config = dict(
    num_hidden_layers=12,
    hidden_size=320,
    n_experts=8,
    moe_layers=[0, 1, 2, 3, 4, 5, 6, 7, 8, 9, 10, 11],
    routed_scale=2.83,
    balance_loss=0.00507,
    router_z_loss=0.001,
    lr_router=0.00166,
    norm='layernorm',
    tie_word_embeddings=False,
    learning_rate=0.000893,
    max_seq_len=512,
    train_tokens=297600000,
)
Below are experts of layer 2 (counted from 0) of a mixture-of-experts language model. Rows are named up (a neuron's input weights, with its number), down (a neuron's output weights, with its number) and show model dimensions 80-159. Each number is 200 + 40 x the weight over its row's rms, rounded and kept within 0 to 999.
Before each expert's rows: "mostly gets" lists some tokens that are sent to it at least half of the time; "comes before" lists some tokens at least twice as common just after its tokens as in all text. This comes from a sample of Wikipedia text that the model never trained on. Tokens count by the router's weight.

# expert 4
mostly gets: "=", "pro", " current", " after", " title", " ="
comes before: "=", "\n", "-", "|", "\n\n", "  "
up38,248,212,208,230,123,191,226,260,163,244,221,137,162,134,232,135,224,214,208,238,228,187,151,202,173,232,228,228,168,206,139,275,161,252,249,220,224,199,151,253,169,129,163,191,189,208,196,227,164,158,148,182,216,180,235,180,183,204,166,217,271,121,205,237,132,254,198,193,180,222,230,149,144,94,261,165,227,154,197,187
down38,201,202,115,204,196,196,199,232,175,234,139,236,184,247,214,148,175,215,165,185,211,259,183,232,287,287,197,152,108,117,247,188,259,173,233,144,225,151,187,284,235,195,124,255,170,257,224,253,188,200,232,208,207,243,218,300,200,182,206,226,156,238,182,179,251,213,178,182,186,252,239,200,121,189,239,215,211,179,228,186
up39,290,178,238,290,220,112,120,183,184,174,267,123,171,211,252,199,188,175,215,194,254,126,236,246,186,215,208,232,187,210,144,217,228,196,174,209,222,207,262,189,187,228,215,218,236,171,169,172,171,234,180,187,259,220,214,206,197,262,183,337,221,226,176,182,201,180,161,243,213,186,223,229,159,179,224,289,170,121,193,223
down39,156,169,261,169,189,260,189,170,204,232,158,325,213,268,209,142,235,228,199,223,186,200,259,198,146,213,189,119,209,220,173,217,250,204,221,190,207,132,160,211,221,242,121,206,229,215,273,170,124,185,218,251,224,189,238,223,197,266,255,234,219,169,160,222,257,130,151,215,189,178,172,191,271,73,228,196,163,250,127,166
up40,179,194,228,195,137,166,152,205,115,191,260,212,172,208,258,187,204,187,223,145,207,134,203,201,238,199,237,199,272,227,254,248,172,212,137,208,169,182,153,173,172,140,199,192,234,202,253,196,219,247,221,211,244,200,245,122,180,188,160,265,175,204,216,193,156,217,234,236,202,113,196,203,129,173,195,244,138,190,286,182
down40,233,163,148,236,157,193,185,278,200,182,199,254,189,202,229,262,261,232,198,167,168,203,204,190,225,272,225,193,159,206,201,212,241,198,283,179,237,231,205,144,223,227,193,202,207,219,185,218,179,205,198,281,152,222,193,177,210,176,232,151,212,215,188,151,237,284,169,231,297,221,198,225,230,160,226,208,193,278,159,192
up41,184,152,236,163,186,186,254,176,176,236,199,211,185,191,208,248,172,249,128,218,199,232,176,204,168,229,177,227,212,266,176,213,197,217,217,170,217,206,225,189,181,210,191,208,224,154,168,163,182,274,119,265,282,205,213,210,260,266,168,254,176,165,186,210,183,246,228,249,224,188,259,150,113,169,184,249,163,160,175,174
down41,232,151,250,222,231,261,245,149,198,225,165,220,179,238,198,208,265,189,220,255,218,206,270,204,212,182,77,242,202,190,247,225,281,202,145,171,214,185,183,146,172,170,183,215,284,226,139,293,186,250,231,188,203,194,196,235,208,212,198,186,215,168,202,234,250,173,215,115,145,241,228,150,199,200,142,200,170,261,192,197
up42,153,181,164,276,201,205,136,135,158,155,242,269,172,162,233,281,60,203,235,209,147,211,221,198,186,140,231,253,224,189,182,153,206,226,163,159,175,213,214,189,192,100,161,217,237,157,190,227,249,228,179,268,219,197,152,192,186,239,208,250,205,169,212,290,218,215,224,205,178,218,240,199,240,192,134,251,182,206,237,166
down42,159,202,268,235,218,267,169,233,229,154,203,181,186,200,227,201,206,222,234,194,221,199,173,274,253,242,180,176,138,160,197,160,211,229,212,118,119,235,238,199,266,181,202,216,201,296,166,100,255,231,150,161,198,208,212,94,202,203,197,228,263,188,224,147,201,232,226,192,217,170,245,160,194,200,146,99,197,162,266,211
up43,198,235,164,249,165,228,181,178,256,238,241,155,220,195,175,234,208,228,157,169,216,176,131,195,136,203,227,170,164,180,192,161,222,194,200,186,183,257,134,262,170,156,184,240,164,133,236,218,205,211,173,172,172,224,193,179,190,230,245,140,268,179,242,266,151,188,180,254,183,204,199,319,138,212,243,161,195,170,183,165
down43,189,242,155,208,253,172,211,192,196,237,207,117,246,153,198,191,159,208,159,127,252,238,162,174,198,302,162,198,166,152,204,150,167,247,185,171,211,241,161,174,176,227,192,163,234,159,162,189,204,185,252,222,204,213,181,245,160,216,279,255,187,204,156,182,155,143,191,223,218,182,169,230,245,248,210,135,218,173,233,211

# expert 1
mostly gets: " of", " Preceded", " /", " Animalia", " Succeeded", " Website"
comes before: "-", " the", ":", "°", " •", "N"
up38,182,229,243,128,118,178,257,144,115,159,247,193,211,185,255,270,185,259,205,189,226,166,223,248,178,227,169,257,194,319,172,179,162,217,204,126,190,226,156,233,194,228,195,215,225,212,198,227,187,199,195,171,259,235,117,241,178,215,170,185,178,217,191,197,172,289,162,242,238,141,195,261,167,152,215,123,148,247,191,142
down38,214,215,171,216,161,185,160,198,215,183,162,151,225,148,201,161,191,209,206,210,109,171,175,181,249,139,254,297,217,135,190,152,195,277,219,187,212,149,250,252,280,206,249,163,97,286,243,185,190,192,169,214,188,196,172,160,197,212,197,172,184,168,155,262,240,141,179,182,189,231,232,248,268,134,196,173,272,195,153,247
up39,220,202,257,306,212,190,257,170,246,270,218,213,220,215,274,241,198,212,187,214,180,197,267,244,233,213,212,148,213,211,210,231,231,181,189,280,184,262,239,173,161,206,217,217,243,170,114,141,208,300,181,175,147,140,197,187,253,261,228,222,165,218,140,153,119,189,226,271,220,216,222,168,202,161,188,218,205,186,158,172
down39,180,267,181,196,171,204,200,250,182,206,200,175,224,169,158,239,207,237,207,231,205,232,227,235,161,134,176,284,193,151,177,184,208,203,235,109,184,255,198,170,167,148,279,182,224,212,188,208,156,230,150,221,218,194,216,148,165,208,135,215,201,236,164,239,283,221,224,204,254,204,280,215,194,217,164,211,175,207,251,146
up40,220,199,221,213,209,181,142,249,217,186,192,148,129,175,200,181,217,209,207,230,244,205,201,196,213,282,209,276,251,236,160,276,166,232,186,254,203,228,211,194,118,143,228,208,263,165,219,157,130,224,147,209,206,222,222,279,137,306,176,229,271,184,157,105,222,221,287,200,155,140,222,262,196,152,147,210,204,157,246,179
down40,242,208,263,187,175,224,238,258,163,209,207,178,184,295,167,167,218,156,108,151,249,77,186,170,220,172,212,144,136,150,183,200,192,155,229,175,210,178,187,152,261,247,150,206,212,224,246,239,243,225,139,250,169,184,178,121,174,166,226,192,203,193,216,121,189,181,210,194,204,201,110,206,189,268,166,184,195,167,159,231
up41,198,207,208,212,217,215,256,277,117,196,234,224,196,255,221,245,236,209,221,172,166,272,175,183,221,197,208,245,214,229,127,223,195,219,167,177,176,224,227,206,170,183,189,148,152,134,202,165,251,238,126,143,264,212,165,148,177,197,215,224,260,169,249,197,207,290,199,244,230,202,170,170,145,233,195,295,190,193,225,350
down41,230,141,204,194,237,152,214,184,195,151,231,193,218,141,179,187,232,211,221,248,184,218,201,147,185,227,137,281,193,171,195,226,153,165,177,168,296,191,211,192,223,240,223,215,227,214,210,193,224,204,178,119,224,131,205,214,229,235,291,171,249,294,198,167,163,244,164,297,185,198,196,185,208,167,218,208,175,228,194,146
up42,159,179,164,153,250,173,175,257,141,195,178,208,204,208,182,217,255,231,168,175,103,123,159,234,237,205,214,211,189,258,167,267,232,181,277,118,181,224,232,219,167,208,217,196,144,219,146,203,151,181,186,124,199,208,216,194,211,221,202,179,188,227,234,200,182,235,238,203,273,166,179,230,181,205,183,187,217,182,195,129
down42,213,225,192,308,190,195,142,190,236,223,206,189,173,233,173,190,218,143,174,204,176,205,124,184,203,153,269,212,242,306,205,206,180,128,163,217,188,240,245,177,284,272,237,201,211,236,199,240,315,167,233,158,179,196,178,213,272,219,148,187,144,208,269,221,245,214,234,179,181,246,176,133,221,212,143,163,197,179,159,163
up43,199,118,209,165,201,160,218,199,38,202,193,192,189,230,180,188,167,224,232,236,241,207,227,212,207,259,181,298,204,301,115,199,151,244,220,174,221,228,197,295,212,154,121,229,260,165,127,202,190,193,199,183,166,275,229,226,203,196,164,231,180,228,165,203,186,208,264,244,150,170,246,208,257,205,175,175,247,202,154,197
down43,204,248,169,187,185,249,255,268,171,177,164,224,184,259,121,180,209,160,123,250,188,163,166,188,148,206,220,215,240,181,204,140,189,193,212,211,111,183,222,216,251,187,302,213,170,270,138,227,184,260,198,253,161,170,189,224,202,185,192,187,218,215,197,215,219,237,243,159,120,159,210,162,181,201,198,131,194,188,156,211

# expert 5
mostly gets: " University", " School", " States", " American", " Republican", " York"
comes before: ",", ".", ")", " and", " of", "–"
up38,158,224,251,219,218,119,191,244,223,210,219,226,244,174,178,219,174,224,201,109,110,103,202,149,213,204,225,173,201,191,213,269,141,156,248,203,231,243,227,156,206,148,242,171,263,194,178,217,212,267,192,193,197,196,195,146,230,264,149,169,200,191,212,180,178,244,150,230,220,171,195,219,138,191,134,193,274,209,215,155
down38,158,212,202,224,249,169,259,193,234,183,194,228,244,226,246,128,176,198,241,254,176,176,241,260,156,196,133,196,190,161,146,211,227,133,189,163,200,189,212,285,212,175,256,209,194,167,225,241,232,141,217,246,210,244,199,209,246,245,145,241,170,277,178,133,163,176,196,204,171,212,198,123,236,229,133,162,253,159,162,62
up39,221,197,181,180,173,186,195,230,203,214,258,174,182,289,131,212,159,214,251,163,200,197,180,132,180,204,198,222,301,256,214,214,149,198,169,202,187,272,171,183,144,149,187,250,262,168,156,141,179,152,173,179,252,201,205,163,212,209,182,223,223,206,203,211,175,190,219,243,190,144,142,210,127,213,237,135,203,215,219,228
down39,124,144,276,118,256,195,139,236,259,229,203,233,254,258,171,163,217,113,97,267,220,172,196,222,215,216,207,170,159,260,198,223,270,226,179,106,268,109,254,146,170,200,142,149,164,247,227,229,241,220,288,200,286,233,143,228,187,141,176,255,213,200,146,185,154,191,245,105,184,237,197,127,184,135,157,204,204,189,157,194
up40,141,166,173,155,137,187,121,160,117,203,225,185,193,259,147,285,176,211,241,185,127,160,134,181,260,221,161,157,227,129,200,207,228,246,167,182,219,193,259,264,208,199,162,255,156,160,181,221,237,201,162,199,181,149,187,191,175,260,174,180,266,165,267,221,208,193,95,194,243,134,217,257,189,263,193,193,208,206,262,194
down40,223,230,180,189,225,155,240,241,209,234,168,272,175,226,188,178,185,163,181,136,221,235,190,227,151,187,224,165,190,222,196,209,213,216,212,169,183,201,206,328,214,219,198,206,256,215,240,196,204,224,163,201,160,185,275,157,194,179,223,267,146,221,210,203,183,182,139,265,211,245,186,229,149,250,190,150,235,229,231,164
up41,166,235,225,245,222,222,190,242,230,232,223,228,225,177,249,207,224,191,226,222,251,187,166,208,243,241,253,249,210,161,187,163,172,217,150,202,174,262,142,196,217,212,136,147,159,179,252,163,271,256,230,194,212,210,209,213,212,236,188,258,199,71,244,205,182,148,192,248,79,232,123,192,201,156,215,136,260,219,235,213
down41,173,183,234,238,249,294,191,99,198,162,177,242,186,241,172,254,214,269,186,300,166,200,183,167,210,193,166,195,145,256,134,224,220,227,149,171,186,202,188,147,154,220,201,188,170,182,93,254,235,166,266,183,258,188,221,276,170,139,168,173,265,174,214,196,209,244,202,178,252,244,236,208,230,155,275,269,282,147,182,152
up42,323,242,185,253,293,192,243,231,181,318,222,184,154,186,200,205,172,178,194,147,165,177,153,186,211,176,201,180,211,201,239,235,172,169,252,214,294,245,177,246,200,224,151,194,207,178,195,156,239,249,188,236,171,277,179,245,215,223,228,227,194,214,232,258,239,212,185,228,192,227,246,136,101,218,257,253,178,169,220,216
down42,216,226,268,290,162,173,187,187,208,154,284,170,218,175,246,157,242,138,203,138,240,234,174,245,252,259,169,178,195,164,201,155,213,203,128,295,220,175,216,197,254,206,142,202,191,144,259,177,246,208,207,304,240,221,300,252,203,192,167,169,197,228,148,174,153,213,153,199,223,235,200,181,153,235,137,186,219,218,206,236
up43,280,194,228,260,266,213,227,203,204,232,250,190,183,181,235,240,201,251,145,287,167,215,163,165,198,221,272,195,204,206,170,165,181,91,207,263,313,206,198,254,193,226,237,190,176,187,221,177,220,220,266,191,192,148,261,209,231,248,169,186,214,149,237,167,177,194,235,249,229,201,183,199,113,235,208,214,198,185,174,183
down43,196,160,139,267,163,227,208,216,203,200,171,212,235,190,257,213,191,194,228,246,269,210,225,260,181,298,189,169,144,234,197,238,216,231,208,165,201,243,194,148,187,205,233,201,182,159,227,249,183,183,190,247,208,215,229,152,243,179,233,220,242,208,192,226,203,207,142,182,147,175,230,204,173,202,184,157,181,157,198,185